From a checkpoint of a small mixture-of-experts model trained on Wikipedia.
Size: 12 layers, width 256.
Experts: 80 experts in each of 12 layers, 64 SwiGLU neurons an expert, 4 picks a token, a sigmoid router.
Training: a variant of Muon for the experts, 8906 steps.
Below are experts of layer 4 (counted from 0) of a mixture-of-experts language model. Rows are named router (the router's row for the expert), down (a neuron's output weights, with its number) and show model dimensions 0-255. Each number is 500 + 50 x the weight over its row's rms, rounded and kept within 0 to 999. Numbers have three digits each.
After each expert's rows: a language model's description of what the expert responds to; "comes before" lists some tokens at least twice as common just after its tokens as in all text. This comes from a sample of Wikipedia text that the model never trained on. Tokens count by the router's weight.

# expert 43
router:454456455445481354568538549508501546500564535474465602476540502564526475479545561426512415512510562581523520532526506563499447535510473482537528496562462471543509440436463519475562507449596527548519623469517508485553537601475521485508557512501511509526481449546524530551471507399524481463490426461488520475473464423514414474498387538457504510518457459482513481552388561519406581578514442545463517436515435517494460528517563634496536472405548507443535569485402462519442503606521561484519450425452454518432542528449409539504455508470639575573527461495532499620447498454455581513503494478577522576579544586482580543457599466549541523502425446443379557464561422509508497463477530458519533564588466444498528536535571499434554487522473498518464577552500470509461489561568496
down0:509430526544455530449417445502458519539437547579484397548493478536411542477445526449564498522483547473437545531553490519603438491485491379496439576459489528546653567557411497553453453498453463479516461538491522515416451504482529536498508485562433489519482503473541575436452532494485418488465457556508531439497588453437484520535478395536457435588501439502507547500531518479510548431491564487489510505434417510472561501497441464435530519546434508494535541464533520447483552340490495498440471489534488529521533430553541582519429491543477514411510488480471480511669451412504415553487518532464525483399551424576487506523461502529396459543493535507522529555556616472608489528577488515442513416615537491438491467435576458406488519509503462464512376578543564444469509515510549
It responds to: Infobox fields and numbers
comes before: ":", " |", "–", "N", "°", ")"

# expert 42
router:479488493548533525510555427512453540547397483482417457454474474429494569518543497491442479488361463496586480464542407523583430571481430482479455476550453493529477482522441457532518556481601535544411569507580569539523433546479548530406504467477496487456397496484520565525398435552544580415585542502407467468485491525535382411510418497524450532473523461475477488540425473579472479532461443603440495542581482508463549491452495564558514497497452669446597522534508435549474505539590412532552468478469493566552405451472462532458556480458506513482542545508494512511504443526470503511550441531586554543559563549487498475419547444507502424450431402482394515474471499565570458414456497470519450573464463467367481546491476554510562484538507509532509546502525472467516492500419450
down1:511575508529499394474520508499556503506499514557492470435532499489471404478493510468477428514431611499545569489470443540457501478447427512539459412468433514543514462399447583447473405449490471479490521438447480531497519518550516392492452556587551506497503476546566435494512498616415498522511454498589437451473456490555499510626416455519474429533493502461505547437656508499568468432534504553426487458535557539450454499554446512451538433526535500549533477396483399491499567504502454601566529451486448545535525473565463490519495433568477442469509522510431417414564492495566569549484689523539489456486529486583526542504510502540455515469483438547541465546531389513535480499439519497398556486538432433507514532437558462462560471431458443457494550447462549522537434432398427
It responds to: Digits in numbers
comes before: " |", ".", "–", ";", ",", "%"

# expert 20
router:389511506533485499484444464567430481498425523493487414430518548491549516569499492541524528491545480502476525439588499537549442429462493475456488506429428470607613452484502493533528439486524446601505491490531600411495451437511473445422454533452515513543544404491397579504474526530464553493443473443536407442463500509436483545534492529486532509528563466456432435537433450468449582510496473572520541503462496440455388415468567635567538484522531525474506458473495486453479502518477499571619509474485417492449481434453506577471457406472502481502466500566434477525570417546480423475546432541606448518582547496487505519544524437481534443539557464520559481438447588487511522505505519494426457566459581449453416485448443608395544548404551547451468521428438539590554539478508602
down0:535477523516590583523468501492460471502458508525473577465551456479510532505525472557573449506432432475501445528472430470567534525520501556581512546514432453544533534623508462420528521527580545454528554476507475472482568453471531519464509518493462587500553571521470458542443516387381485566516511524558453571444434490481496499507408507530515448370418603505504573565489463495463495557543452504557501496561450573574492412491521533558588476422490393471466487497478475457499549484458431557615486489509582467524468511516463460492456495441552456484555387518537576567644593414528596550507541427522499493573510530429475503559519573413547558493513390385508501473526424494514496483540478541534526414489490439523527418500627478553517464520438450538476514460458437579586509506487549
It responds to: Sentence-ending punctuation
comes before: "\n", " The", " he", " He", " In", " the"

# expert 52
router:541522501514556440509449567612482460500480481550454483532520476548468509575542433566532572532528471479512545528589601464555428504535547517541434530498476492520547480522526508543541409566488498445481471527488544503484506544534446412463511377466420415478472445487456512552515516478513481485449432466552563365490503483473521434425456525545583432563513477469443570547484405491488519472406579460536464508521602396425464478532457482487549482537502502469450519554462446470505552500472505443492504422475520565541542501502455475510538372499561567502537468583554449542459459552547495474489460602569460480505593447493494592524389454482523477514624469497540424474468470506471432488473475430502551466490513511496482534457466544410518566426628522678436539465437537640490546412451480
down0:532443506511486458492541422463454442506428542512531464468449432390510485566510416432427558490428468552551465493535452511438530454450562531591448514467518472469502564426539507523487420361450468415496494448506452483594473561484528480452547411521467467559489497521475467524461504454502510521494462546402523527591526646564585502569470503588553498485528420457482491558436493546453491481438496514396643475440594430525441595534402489477504579446471483486621463530466501504576481620461493419493467464496514597495481552484484512541504591570482459452450568496544557497488565485422463546529530547479538446408579522496511468511501519450524526482480506448554403469494394519534504518475437591473435512474450436485428550467553528570517463450512454504537473435525522451452600504560525
It responds to: Sentence-ending periods, clause links
comes before: "\n", " The", " He", " In", " It", " This"

# expert 0
router:487509559487532498489509477565499502592422475511411498520519526478525499483457389513495561559583509485465615507560554509495417493499508499490577570450421486486436485473533518491592434453449577533479486506535568493528491492472459387491426431483476481452560451523449533571539452529460527519484471518510557420505488497449466412500431490508618522561567435408456486556454450508476543547470536486540431504490538469509365463490467580501578454451579518562520555515541529615470485561456499500595506522414443475387557490568506465471447400448567526477573520510538491504453519511557524508572523569552574479547557489443432478462481482394508447533593479516524463465512615569516419491503471487550536479474530513481445531442436478420557497480588567578519580513408517617542537406422612
down1:476598501466509540489483445565401581556427450565400552510426518463515535486492519610517394528502486494501526508490455501468524467534432512542523483390552465485441487511526453571543558486551416549409525397537495612594493423435548470543527485478464554569458440505562510423469488456580502574468587497493497529522427422489570456423461493585555497521570513432524508557589492462388532528533567548525449529473499512552605471469441635475539450459479407477514511507563538553497424621441507433536526561405507470444440519465453497537535532521582557578445485527493496569516504439545420585533520483502475440475447544513513549501574505514466471503516495458449580467437554509512420485517575592569440480504559480445500563524496549513589511565558559425447465442473510496469474519514543
It responds to: Sentence-final periods
comes before: "\n", " The", " He", " In", " It", " This"